Below are experts of layer 3 (counted from 0) of a mixture-of-experts language model. Rows are named router (the router's row for the expert), up (a neuron's input weights, with its number) and show model dimensions 384-511. Each number is 128 + 24 x the weight over its row's rms, rounded and kept within 0 to 255. Numbers have three digits each.
After each expert's rows: "comes after" lists some tokens at least twice as common just before its tokens as in all text. This comes from a sample of Wikipedia text that the model never trained on. Tokens count by the router's weight.

# expert 37
router:151139123114133140133169166151131123115135151125084139095124131121143114160132115117095115141097138126102119148143099150171167154101089144147124130127139134118148108119131152055143104103079084112120099138108132131160110172088172111107149115102109134123124114133144118122159122122090134115146099151134128139121123123151148111110080127141166123091092105106153138137134124129148079123127
up0:112136138127120092167117103118122117103169126138145085121102100090129161149139139142140150121132154157107150129099132119093163138133160143178113140127139130102137120095130115110145091120138172120141124113141136090162132130123138121123133150114115146135141060110104145120109113128126113127138102085097172078121125088141115138141167152135171123073093185113120081122092190156141103148139
up1:115119139112145198182158119117157124116146114114103113122075121157131141100115135143179162142110107128113151100144122178126143096133135109140132176110148105115133129123124091151151087095140103133095149143128108132172151149131087105148116139108088124114158128077115145147133132096153156143140127120164106106139182154139153112156144165123136128159058133074089158080113128171118128115175
up2:119117148143132099127155173113112131178154143112101122117123124108115137125153120115153143133124116140156154143070110145176171122137115127137115134113112089130092163105124152095126159097071118123125126133126135129161138156130118171082135103123121103088128108117125156152128059124184123131124086171154148106136106169100113103143146166119148150099081143112134137148177154142152150096152
up3:155115129093119098177162106116130129116140142152130150146110144139111151121133141099112139108107130140093084114143112138146144145114093168066105115122107136145150098121134125081167116105152150154101128159124116120132140109130169131093146117116151133156133135098165122149141137106126117150145138097103125121143134095122149154128099121124113129106155102118116185119117149138128117099159
up4:140136123135109137119063164118129144112167123091144130145117162115109139140099135118164102146144106144132136133154115181153179151180108097152149125138117084133095130081128139143153163107082103136147123071107116153139149183121118138104140170105128122123145152138129144142123098146137131090103131114094118127144084156094127117157139122157125110145113128147118147134140088132156130113105
up5:099116120129129144110113130125123130151150127132145079128113156127118147189117147146117102143122123149134121131109140172174181137105129172132145173155118136109125137084130184092124119123104170118119146115090145109112112126095129154094112111104149131131109117096137157127151134149141138134154122080130179163129127155158117098117151096142110121100100136097110117161075137177150141133139
up6:097123074153132082121103133120114164125122131128165101108150074118109171076124151104157112206177119130126116112130117126142138095114163140124173133137125132101111151139125174108106134129125137115134112123109154112118146161130121114155152147113110135071150124117110107154104126120131113107135157087146161128108141142145136130127136143118100094137107121119124054151144141127153121152136
up7:152124061105134126119133116125119127115101169123081116150151164120139140135097149097135126147134139129185130159142093126142160115089167174146125131132122132116117111147199188154144126099065084154150150145093087162152153097146125137152176130089103137128158143105152082101119121127150147121131121168148083132104143144132143133134121129122145131138140153083145140132142162111138132145101
up8:145083118102153154125112081123139143151128112115108092114126120146132129117101168209148129154133153101146103119117129166155164074152101121153112086123144143126126152123122140116143120115128101121124123117148137094135144109150084117119124121125150179087145137123157093150128135131127110138153135119121092095137108101124121127136111139107111138108099131157117084143112157092145140110139
up9:152113091088134179118142133126149119120130111110168103149123103128134127147076137113130135103154135162107122189133155159165125154137084146116167111097101107110117116113112112071172124106080121086124133158133135121155161145129096112126177141141138114091137104169151099144139146168109082148139110149149129125167064168112134116137122104132145112102107122093117170107115130126154093138117
comes after: "–", "\n", "2", " | ", "°", "1"

# expert 3
router:134145125145117126143128118121133114147129117108101139058088082066126129184116101128121130087118116170078081148113108123190162142077105148099121134124138146113129121115142133098102109157104110138140139114119168145096117127141136160124141098152125119121126129131118145164123113094116116074176103108122114090136129105151153105145111149131132098131107156136130115099128168112128104183131
up0:128123164136114145099110121145101078134131120103134079158090117137136153112120136094136127126121132147128146122122141154131111132151109138124130093106145126152110137158125115076122125119165115142129089114136058122124122088119100160135094112086118107132133096144167143123118113146105162111111118100142089060144112137104113098160115114101134091121097101125157178127137115167138094133117
up1:086150173100107127090122128128182136123170106114108129134122143148104153147114111150129109128106124135134085163161127133153139123149131136091134147100098111117145136109169144137147107162099128180136121118166127141100142120124104149142121160120071107114112142064150080089148112092120093101135092222097153163097147116116149127140143125115111112112104159102128167154142106145152133126129
up2:153105142117149145133152086161087137117133126110171119129130097148111138187133051119185119130100121139086170129114094181128131131165140117143090165117128139089120145125116150125139105152130155147124157150134129151097142098129089110130123140107162136132149111116120149140139108120119132122148140125097085096145109157091133131129172170118146145103143097160143142124105111129117109128148
up3:178120143111149095153155141175118149141181176174137121152111098123100139089122122137148126188131121137090115162138103153152112144130128182171117139130131142099108159093095105124104137120130096151119216142130132104140125131059134106129158101129110169105114091128131143145108083087149105137135103126107117127117131126112108128168078135142127129150104135106135093082114106138142135146138
up4:077124109127145107134111138141140148136088131097122099129091142106096132089162141100107173130097127136099104160132156124109145110146168156117129153156106123145175120118137131083137118117132134132124103135111136130138144191153100145097122168094096129120128137133095119141121102137126147133160158146098135080155146114156136128157157131126184139123097132137097118131144094107091121111162
up5:175119148147102124096124140149122106120132155142096115131127133112136126105132134123127131105164182100122142095106148142125122124128171109101112192108125160126105176159120114120139122134148189125133146157158150135114117081100110172109146116096110084119162175140092113119173118090115127154130128103134125074120100169138125120140158149126130109142100132160142125133115139143153189124122
up6:183103103098097083109145136147133176156165143154117135135138173119138114122137124094125082095175121090087121123128094153129139137125148136117163094125133138078093112116134116101117137168125123116183142100156142127143139107102135144105118142129138145126107121090151127138119120129158139133124107146140168128083116128163196133153087123088120122124121107122148107119115116185138112134160
up7:116096146128122123105134140102107158117103126091094095139129138120135125126152130115126128139148098161082132113107162127126109111126122109113127130109113132155106119155122143129150119113127119112100153130157105105135137157120078088119128157134117115105091142171116142133172130158139141113137141121147109145146121142105130155141123123107116106148115112123126091128107133161098154135147
up8:142137182131099134083114166144121110108106160121131122158086124105143111139130093084111133116117127136124126138130098098107123102135141159127118129089141168118139157111096162149125116147129148096152133088124130131173114115082134193127117168131121142125125119087105106138145129138159168116118149111087137098100087129136135116163088152126101117118116104125130149136122097133086121146153
up9:148107171098140130112149094163100162135103144141107138120113155140127147073130121154105134121152110131099101096109127107108114148133166145115151114116124162120080098109147158139182104114145077141157108165117151119113136160166178143153173101137140103084135147131132112117125146143148111140152115121127166195118132156106152122156163123128144156109089102088095157135111127170160170099103
comes after: "\n", " |", ")", " |  |", "| ", "% |"

# expert 6
router:124126119128103144115143138148102148136127154141137144126127096108129110091106143141127063111100140174121144144128110136123163111122141124168133152121156127153148170108139106176113150145147104146152103111116118138147152114134140147139153143101159114172116108128110130099154135127159097095135100139102171117124085133136132132157124135137138120130129108132134083116123146106112154107125
up0:081115102157135148145137139125094152083165126112125158093127086131127109141115118145132117144090101173156104106127127117126120169102146194106112138084150156097108101069123134104109125146164108120126101133100148125129128093133162174141119139127153144108102114090146168126124126121132080108154115109122112161151122104130125131117137126169128098113118137138134144089103110145148137090146
up1:116152117151133113139125159122119138178161162163111135162120062114105134126123138145133159112159139145116111116140116156091133135132117143099072143132098120109142169137116109110155123191118156115117078138147126135151152103171133107162133115105151129134153099157197133106121146106137106154103137160140101088149127158140132126114131132113119088166125139173137156145137083138125135157075
up2:158091146154148132160096126143136158136088149100102112130096103143123080114154157098147124133148113134090126119120155109137167146101141152151126159135150124087179109113133120125152132120155114132131103162125104153154148143141094124140118135123166170125137133130136121143178118131140117193107127134103095134150130112156122152111113140143123111142116129160097155086128086139113116104136
up3:127119176093100115152119117123161127125101148128124103156138109082114149177104154140118120147157130123152086154113166152150134122125167101133114165131130145103144121099128149117136114092118181141126128113101113119132163133142171123167108120097115131144159132126097134135174127122166133095143137127138119116109118133133101099140097141132114133116074177159129128137113116198152116184107
up4:101097140102101123150139140164108104119104100103109114129135141116140191126145090143153122087119118098091087157127124133177139186107145118173163135121101130055139114123111126103127107089128126165109152132124133116127130166094133152143139129115183139120157067096151111125083132117151072102143112067085142101102145129098128126139115109156092123141133162152136159104121142121114132117140
up5:151098118075145141117104122147156125128150173128119117123141143154090092146083116119119144099129120178150159126133158165136131131136155170143142107176143127131126162131162135150144132123111117135149104181142120145108149153147127125156142097125115147125179140096119098143123129139099111096162126177125103156117153107178159096147123148159135111118108133127183107119086109149149138120145
up6:119100127108075103123085111158149156101149122187107148101073106146103104168119124176124154149103133106150124096161138127115101136100099109124094190093159142126145117131196167140109116195114155135151142145130103140085165111114118101142126142150122123135097109097128134096149069150126097120131117136168150107129117159130176114127157108124078151111095111130127129061124114105141152140107
up7:144092095157133131108090117145098072167131117153123080137136103210134169108106119117120146151152154158123132169158114131099152110160108102137140121146099123131104142124133144121157120137120125159124135143162161109151132142099096116118128194078177118136120148133137155110144130146121145147126130146146099137067130131132129111156146114170095139115087134104157059114122098147132168150110
up8:106119162089121161156097112141085164141134125097078158129133133107139184128152136102179141152101157107149123138126157139109132148129102113123162151135141137144137121116164156133123125159141111156144148130123105116130152153133157156150160158140138109129126100117106177118120111160129126164136067149072118137110096130140144120122133151120130140147127124116130090082093092152196149117172
up9:133123184117129142123126117130147143137134132145126114106105127112115183100100153154101128166156137164081098107136101172113151137092143116143072114066134157127127162071195119103125100105110129121154133110134148078140181138092129128122151114160160138133114087135178134093170151138150121177119110148085145138087129131148153078150107140147078099110144123147152102131145115133158127113119
comes after: "1", "2", ",", " M", " V", " m"

# expert 11
router:130158087162119131142130116133103117119136150133055149125132076130118171151152140119176107190139132141075104098121118136158085161176122104100098124161103123149126135081108148087144079139107129178141132105090159112160123101109136125140124125128137153134076114112157159114156094150157148124159137117122131120106114116135119145164072159118158142126142142121107155158104125103115103163168
up0:155120120124112064193094157118110145158105158122106133079138136156103157084113107153162127137177117106100095067132148138101143143154127194125115112126103176113102124131167144094128129088134142100147106108129117130165158119102117155130120143101144113139115082097142121133118152183147143128161154188132118118147125135153134102170140097105174083072104100080139117140135131120160103122115
up1:153133093110116150107126113167181148136146124128148135142136094097143136127155108132128151107130163112175121113138107148145124116140100132102095147126128144140119098074145161106128113109115089105181127111128133118088147177106112172134119094157148110120075127080112114139108116127111101111173100143121126148089114146134136109155076127112155103150138125111124139133125095107149151104113
up2:132121125139129133113104092175150126087179087126126156149112090131110142139160105079112149094168124118134109110138134162083103138181114130120165117131146121152115097076112140087162071119103159098143155127122122146152146131141075129157145150107092130076099158095078082113155125105149131124163150135093130151152104117153109143109116162099144157099135122142125119130135131125152133090161
up3:149118122090152137140124146154155087169094153113093066114133108113140160118160109113141083127155151117110122149111117120134132156124093129067126172137126122123110131140120161086099193111118141115122139143127165128124166122158120114091143156075099107105120148141122170124120108129123122179131108138135139109130095156105119126123149122088123101112117144163135115139113155157139122102128
up4:141126140088081128136169085167138095124183117085075097123134110153133110110139180101104131102151148157139089133135124161117140133105148133102170086127114120130119107100125118117144115163082131104156104084170115111130144069111100142108135134079190105109151160118131114126165125127173122119130087143078122133129123146163163146130100153127144117106123121138125161132090130135166142157143
up5:130148121134133138143123142169133152111147124130118089135151131159115142126111142117105156123131150146188173099128127139097180165151142120121097172053110109120119117144121133118095112108085137145106068169119146104142119181146092148189131094127118142106097075136088130124137119108134100109160122110129131131103086139127153092133156148089147125117069124071134145129113088138131122106137
up6:132140130097077108148140148133147097183085116056097110145121078101109142108142131116101121126079137173115091118134075131134124110143121102088125159112122084092128151112126142112138063184132115161149114130134148128129125140154127105167126153072179087107134155114219123123139127106076118163155138145118097104167128150114149164158127176122113090127124128115143148082122105127169148093119
up7:120135174130137153126137143156132126145164149109146140104112121147126119145152115132142104147104110137128144136108142115149165140092149107136107132116134152105133127133136114106147137146137084155168161170152103129174139120127160132148135141140123129170114130099150083143099099108136137119138095146105117099116115107106153128141132147121175109151094132115127107032084139123125168125091
up8:094122094106148118156129131209138136105112091095094101140101109114130136123131136171145113118124118162099128080114122121114149158120106145146166132097143156115127170113098085103135145115119125126123113114118124132092171123177097131093136133095119103144108114094114118083146139097134130103147141126125140150125104161133146133129146158091161117111150111148151113057122150130131176159163
up9:152130146115160123128181122099126146155153109089125140109123156114144132192140150140123126114087121132128117112151140177124097143170127116112109152109124168115155117111163114100163062113113101108122174163118095110133122174128127126135136114152113104118137093063150097165172089118140117145161111094120150111116109149104170086106096172178167108150145060134121131141115122121175135099155
comes after: ", ", " | ", "–", ".", " in ", " ("

# expert 61
router:140131115141151110135072090120137114143132107166116098090137110104076140115126096140133137080149136126140140127163109155096103160113133140161151145131147139114128181111077147103102110137122107084125105119147120121102125113147097155142124126117165131156109141103152132109105170161124097139132106094124060126121097141157170128165141134106132116108100161193184141095133123152142124114110
up0:079156143089119159141137113142126167107119134124151056150149120174105130129119158117183117161149118120109137166105128132124113135183125162087069154126149120140110147143132118130108101156123140123107126100130094128112148139179142164155141116078108077117124095146109167068130129124120129081138126108143176121103154124101118152157114148136134091143094194116116094132104107139099154090135
up1:118117144126141113132161120142131131111129083141129134099150136147139170124206138129096143144124132166133134124091167167122133093111114154128126170100093109081091155149156151114125136139150125112195139148069175148157137125110108204157130102152113130107178176102115106105094105130150107093161128124118142127130110131162088110163108155129175120122080139148140148151130120114155127131138
up2:158101162137141119114081125123136118137139152118128099143116104108074107113124124170194166130114143113109119137164111139114139130136123140104116163153110126134114129128110156109147080121147181153132097136140119117091158134115091157180139154127119131109145139150111172115180096121139114141165124113120163117099113115105120133111132107106116134120103116140110111093108099113129152145122
up3:127153118128143169152118109127134143191164155136116123134141078100118123130151141156139141123108162107153122095124152179142162185139110136128154153144124131106114107106119193133136132118124159148134098131172111095120148108128145138105104089122137125076148108152173127089148156168138087135163134132127120137155137098148128082172098127157136127129090136075125066163121148143122127140109
up4:129112129128127121132129195116154121148124132124099154139129108108109129119076107145123092125087136122184115100116140184136131133125081104085158141142116170136115128118144156150169118110083109116129150136147118124113125130141146108114129141114142093167143154130128091168089120133135138160112153069075125124077079140104128134150145140143130125080178114107101121102106088181140126092104
up5:152105116154131117144157150140145114121183149142148113119124145156091081096131102105160117129164105108123101108167107137106128128151138135124112126070127101096170145124118145136122106134128125113155142132137131131096089151105107133147135150101130068115111133108118125126101131106143111158145099150104124108095117115126133128138152111133137142125148123095155144112129134178126127190166
up6:096130115148137153132166141141148080118141106157143083099152136170132124152154097187135101149095164142118095151135095145082132174113165111119131125142117134124141118126192109094101113108095099157158171141159108146143112159161111111160151153118151085115117137109133127136107106143109172152144123120132107093132177130127158101169127129134151100129116149146164170121100132160159158137110
up7:175108114125139168162183109138168156104177160154123096123148122080138136130159153140127102138109149121140127152139139135109119121114183094098097105102120140108155162138134140107132133132099133138161138122106128095135142160113151148129125172121114146111084143104108146127112179138115124166147123130116094093102133174114151112176126103115112151148132131122164133098146114118137171156084
up8:156122118108160128107116119144143130153166140132139134120107120142139156146160109144120155130168136166143090107167124128118140116125151089146105084119147091139119113140132107104110099084086127170130116120111142078120157135103151148127113168136092123128116105119122089089181138159152071112172092101134171122145121152188167110160152115131120094109107165140156087130137145135148096127159
up9:131124139147088178122076107141154117157128168161073069112109116144095100151118113151103104134145092100163101150126119169088120131150091133151155118142123074123118118163128112133162099135120128168131117151116103134140142145133094182186137146064124061114128094126111136107160108117132127147134110121132143090128105100135128150172150156140111152126078163122154148091126140132141109117120
comes after: "| ", "2", "1", " ", " | ", ", "

# expert 36
router:123070113128107137117103118113116161117112144139135126161120088067119117112106127143169077127108134128126103134090110112146154142084135131125131127133106114121121151132130123106090093152115143092131150133137147144159138111128123140126128097145135140093082104108143113139126152114182081107148118145121102109111081127117117107200119132105154083130130138150111130147176123137127115133119
up0:079138140086099141101157138125123146115113098091114160138103096115125127151108125122125116109108113093109134158124138140146103160145143138153146182139123159115152084133142179131139126176121139124135145144091138125108132124147154166111137149131105160125125172125102100128122141127155068125121084090121103151147146173126139113118106135155121092149112117142156101091096135113112137162150
up1:081136131131126098129175118140131148101130166143160123127161145131091134108124166104138139122136127153086109148132105123152114136136145123121117143107145121116155140104117153148143095180148105106188125125147135087124156128142136141151143092147129098103077119105148119107117117133181102135168118130099130127131130143144143108164133180095150147122145155081153069122157112144147141180117
up2:083089132083078151126147129139132115110105162093118107097139145117141170083142156126118106137164183082111126158113145113147094095171150141130122085105103150087194159085162173115132105137119131132150144150102153147127166142132089141164137157121108111109158121146106137114136118127116124154189091093154163094112125133139147112131129115112131118097112161148142127142122134132139140074112
up3:138108194136104186080129121133156126152081113105097158154167140120140122131122140158134118094098148151123171151127139136152159097106131172170122122089106090139179160095113089121179100104105094139105134145119121132172089130148107112151132139109109142100118107140135107138101089126100109122144120110088132087121117133129156126162135149057101121094131139103145119100147095122116142118102
up4:134112172108115118145110135131121109133158128130074123142103097130113147134104104128141096140127152109144120101108148161116128177130142118100156121122112133107151144103131102088161135119118117120194124073100095128153131088134160147139134137120111157127125144129119146118126130145144126117121108132136095126130134106118143168159115101123165083130105111158127101097126159136179131126137
up5:186181117135164148135094149124132133099117136148107122138152097105105113120134135129157136108100112146110092100190133170079159143118164117156149102148119137128102148153143136081126137195133132131147147141121176124087076122115128097120117106113113092133099147121166161092161092133188116110157106135139130146105129137127176124151101099114141115158062135127134110142120130151133124120129
up6:160092161084134109170080108118116146145150108140114117192115075100095152154134154134162129142105127133075141176115112130134169124148138111155112146165111170126092118160105160103109139159155141099137128122109100105117150122133155116171138151142116116089118161112142136119115118140169074147123106117154087135153078160101157179161137092159091115122126185140150098110142125112148099094154
up7:197113159111145117150079124157088116098125121105107120150095110182106121127131151131095132111165110127146120172164079134135163149161110109123093124129151091143114110174163132111135161139152149132140117129109106124114121182117129118171142152119109129135087137151144133116153114097113145136152127130112118136119134175122146102144145121123145104117128115124112124077135209151141119157132
up8:152132184134140130113126165158118090153106155130100136145110114124134130142124106163056140111144128116140144155120129113117140107149079137099115157122138138152118119163142103103117140122126153146107086152143145144176124136119094195141130104110142113068131115109145172137102135117156167137140138132102183073158172086142131131137089187158136117057108157109132159128144164091146097143150
up9:161137144128113123141120098115120128136133107157122123122134105099111156140140113127132176123152140124073086154165075092068158127153100137121162095090143103133118106065153116146125107093121127145169087115118161114148126111135138143141126140145155159119111103099122136126113143120200096161103125156102097094140121141147112129128097143110114112130093135092115117132139125139155154106120
comes after: " | ", ".", ",", " ", " (", "% | "

# expert 34
router:108134136111160140149139171119123127125104155125117104132092080137134158124109082126133116120091128114127099142151135148124151125090149131171211127138123139108136163110126118139152148123103121130143134134157094126117155109127159132109153155120131111115134142127125160164099134116134112088140129101080127131131117136127110131138109185100152096103125118127129116109110115096137187105126
up0:133082121094119138144132133141172096103144147094115143102156127129091127155091094166141120180165158162100149115178145137142151124137140112135143123146095150139105130108135149149140132120130159107193155117125089105137166142146129169170108104142143139126181079163137097111123071110134201150113125122099140117121152129144180108144115140115105136109141132150149125074141127136113084142134
up1:141134113125118105199145153128116169120113127157126092149112143103120137094140159139148115109132157152090134119124099115138123146100101127146117145140121110136142103116108144124129116158093132091182166135117110100141147122117139166118082123115146106093111117145121113112126111140129150112141126162040123161095109112130114159138131125139138116118114146172104106147139107094144146142144
up2:131160139086127189085107112145114099091114118148122116112137102145118110120128102121125135144127171139123153145154151125094136152144115145116122143091155122125151140110131148128145119103118150120111124170080104127077189138076122133111130114122167154083088151136154117106086105108132131118149092157129093169079099133100083120160141122102143109141109119145133112134058115149167155102116
up3:156102176138121165150170154194099143118154113108116159136108131100129153129150108103118114102147133111113163077089124151161123136115155101173117121116113135101102142098077133143109103118107171123107118079132148131100129147141081133133162167126123089161144138110213146145163112129124100135133144127112125117178118152162135138147156142148149147096147112111155126122111092147140138140106
up4:158115108122129175116146141129121129146148098085114157130120123093111125155141149140106129168135163148113124145105120128098104125149095143140145125155081135119154133146109111137180121133119132143134121100110089083141144132135108124116105106156115144148117114131133130142159069139133113169129131089126107168126104133113170133133111143137134125180111130172159124113156116123127155144141
up5:150098148106153119141122071174141158127117132129131090130151130108137129080171198140076171123146123111102152123129132107163123074115112160111119136109105122120165161127127134134114078131114135113154168139094110158118126145151125158107090154118135148138119122140120085087129097147133147155112123075106149137083158145159116136147069146129135127144133177130129125127108138120131174139076
up6:155160170107089108121159096116145110140133132100126077129139135089138131114115105144161106135119111125109125119111157159170149104130135158135143160136135137118093124169155157118111119124103092188121125116106121074135163118140137137131123129156128075102132097098161125104134113102164103160165131095128164135130129151090150143165106184101136094119120103167144150118098124131111104131122
up7:079090149155151121157135101136152175183116144167101159154110124123131090143170123135193133161130121190091097113105097147159131130143128145115144117120085149094129178134142135142125131109145143140146103132166080098090134124159086112089085111131127146098104142112155127181140177128107069141168132089138120126161157135127146123171119132123151110178123103133106131143119140131160114099129
up8:109143179155142147162122145108152138132156106094078097107098126112147102065126116154111085135125184137152128045132111124168140096145142141110098131115142127106159123101133158082142120110126147113133092157134145077125144146154072118099152102142135098107095111104201119109143104129114080086125087126131116189150119127125154122154131154101105108127142093114172177113095118108125132117135
up9:157077108107136177132115132144122121109133142090102165137101099096093106148108106129148166152134079159112103123113124131101112107083072174123163102120156118097149121145147104067154131124146099110109171112068138127144235157118141112127134126118096131119139140130136131169160132110097167146154136103093119118109131143166155195150106117134154121156131103123131103105080135160151119118136
comes after: "1", "2", "\n", "u", "us", " K"

# expert 2
router:175129095115145156152107139128129103087141110155120122126116101108133118129138094114141144133129143127103125165100096152118137125119107106119154110128157119119041080077128105094147093133126110103126162122118131163136115104127152132137109123128161125122146111130167149107130109141162136130123147120103079127134085117109103126143152128129150087139157137120103155134120099130136114137094
up0:124106091122170154107133103108155152141130103129152118102121126141095148092137128125101133084171139119092136163097110161114131100153100116148131139140136152105097103124075132107161135095086101140155098183144151132137140099130138118147118130145142140107171136108152146111143127139102184110165116159118165097090117142101133104149104142107131117136089112156078087144117106107120114100087
up1:152117091140154149162127126106149126127106135115107151110123125106102139135124136123125166148134094127153106176122110121092140160136094150169170128129088097157183124105124110132144129111137108154128138094090083107158150136106090152123161123126155120147108130116124138161109162154148110131127139104093093159138165144160139122127104117111114140140130151086141120107144105103157084130122
up2:099158102163097140132117169209170162124109162123131152147153112163113116152102107095114093102159091103117115090141092193119147092121143120139105137139163130088117118094121112126180101132149104128109153100144095145129157130172094116119138120083121128144104136113114115101170111105138133157116183154116166167108101099187133124155135129134145103092114156119133136115111094140117132126113
up3:145106140088112131162133133109139142164168143108127111116091129140114151162115114138098123139150154115168148115131100148123124153117105118133120130134095104123097095111121128152169137120128138121149153118100145107130150105149139112156164129100125142123199132127134154148118157144125117128118169131099119145119131151139124165132153160120134100126132107105126149113091123133130135066146
up4:151109152129097158114126135131124119123113135123102100120116115151096140160146103150109168140118120097110142119131122152100124108115120120106109114118120124098136109111135157105145137130141162083112115110141143132124117140114125159158127088130110098112116133115137137134158154129136155131128152135093124119138060142107095077154138149101098105111088114164121145118140150185153178100147
up5:146112141086124135135138110167123109112161135095108126158142089097124119138103139132139092148143107117109097156132131113142083115118115185151070143124117128101142133128101134175159099097100156128146140115090130116136119138105167145131107160116170089120131146117152093151160117148114146153170119196111121077101110132119104157126139110121151132138150186099123154116112111125135132144112
up6:102114090106109164153146119136155185152175101114112153158154124106123093100101119149133106142085125148120144108124157148143121132191103117146142128170110127141085129140096152143149114171118125128155133100170135118104136157143152122199168128130151140116146106151132148131092099145143135141157130140117157084081144108131113127138111103074129111089128154156101081156105125116134141139143
up7:131117138069130161113118129153098142168149117129107129127120117129131133156096080117154115143102154116129142151145133149123172101148137115156095097117103095086168118114141071149132133118137088130138133156183159120173117141117120142132102120146119123083165088108134116130099132108146111139171114151131129096100138130133154095153169163110144131134158133132152109085111111124106166153125
up8:148127076089157126100148105174049130142138139138103110123121151072163103121159151124087144151157130149143162142104145113093113140164098131156090122138123103130154179131142133117115147160101153180134098143141135111096110147128138159147118109129148139087102091123151097095132130117116088147126099163108123095115129158136089102131185148150149141126130135120136132099118118129148116171111
up9:078129098130141120095108146151094102142114161111105117103100121117142147132138082114155174158183104129165096119123117136115095118176109109122110109099150142124117140099136114093169103137124142170117124169066145125125092176126100087094092086112080134113116062106116112140184107098108107165122180077083108120145110130150140142144117168159150104121137148098109145140161142103129110119153
comes after: "–", " | ", ".", "| ", "0", ", "

# expert 38
router:116069120125161152113177123155078099141083122111115145146121145152123137112158135148165110118178119132091144145100136158113094135099110134109108142122135130152145100098168126112123094140106144138181163149120112133136134147122097172150123134098140133121101117132151097149121110121157156198103083121078100138127108138142134090175102090117131110111109107134146110141138142137118096117109
up0:129105117109112143151124058129097150131150118110094100128122177158117144135107142140153110146146167118123147147114142116144126158112137136127147113191144153094114176149125083132152091121109105131146076084119115118108136169123098145219099160158147164129133101102121109103135093181099136084127088137134160090160142142130105129177155124126130109113160174155134134140114138127167173150122
up1:131186150169181123130162122141154162156158135121125111109181129096130134149138135135133139141170099122090093163147154115111135126133130127132116092133109106148120087125145120110122118072144126095116145163164102135166144096169134151134112147136098125100118132115114093136105127127113124124102080139139097108160081141148103098132170127140116136119148131135143142151105119134117152174156
up2:161127181122123084130158158170137177187164115125087106130118108131120163095125144091150071160121128150122136136114125119141151133143115130092116113122123117151152113161110141118114121162182126124150142139143140138146133086136143078122153109172153133149092141162109165074151135181090123148150117119106094110144132144131142177128096158123129104098097143127119105101103094161146107156119
up3:140091133133111148169116146097143132150151146126122131116134122123104108121135164119108135127158180136134110174079129129107144153165096107065119144144125150106153143124134105110113142108144146136107124099129092077138186137144149135152156152145129123177118099123148140115117089092148141117154096153111139112098108168157109161173102124110157092108122130118141117108141125105136127146115
up4:098112115091121094166096158203144131084111124066104087152116099135113150150085103140091153122161149142132130128104118128085121106163121181100106110099121135133104088102123096066134132090110121110147071128098121132122145135136116125153131159148143140125157104108146135154139122120153154114137150140163180121144141135169135146133112142156136097130057124132124113122112164111125143105094
up5:093105146150139188132127171124133132141127108117113156099112122110121117133137091083114050160108179129101145079126115150135105140156121188141191137138127130114123131072164140128143135128127086153178112114129141122139128127101115118159153109124118100138088136133100138124120117120121131124128116099107102111133134146100130146165152149107124123112126135116159115144149145183150129127141
up6:083143089182104139093157144125130143120111128089115133126114149124146129144120127094156104172121103143114113121099144111117153126138113158123128146148106095095133121097126108124165085114109147088167099131095106111150131124135131133116135186147144090113131123100108092107085120156134094128111160124154113147094118145109160158128163130124150099074121164101161135112127166170135106103109
up7:138155127122070151128142146115144160141143140105122077128080142092105144118123121107135100111159182160138145118128120137101090109122137113130097119143155120105166114118162148150146100126130126081119112161125142114163167099145148115127140160143144114089093157122122108095128139131117155156142142143159114113150114133096137140105159132149157122145118128128128127102145108105174131171119
up8:105090102154158120155142136188155153135099182162099158177153130142142153159156155133183114169154134125096078122164151185201077128125153148147149104100121138109127095143103120120142114136151065143168130103155121146136113125129106149132121148148115129109131152110165165106126166106142138141115103136118099106147133107101120142094102171133135154104072147119133088096105093138098131097106
up9:131098177130081161144112145123130145080156132139129125128133095117138137157133128153164122131157125132093151202117169162090110137154170145114108134149162162118170130109132124155131135114138124134156151151123114119096116119165133185147181109139110106091135176121103127141169121147130111150115099129097116106140128099168145119138165176109074135112119121137168144139136110118165114098076
comes after: " | ", " F", " H", "; ", " J", "0"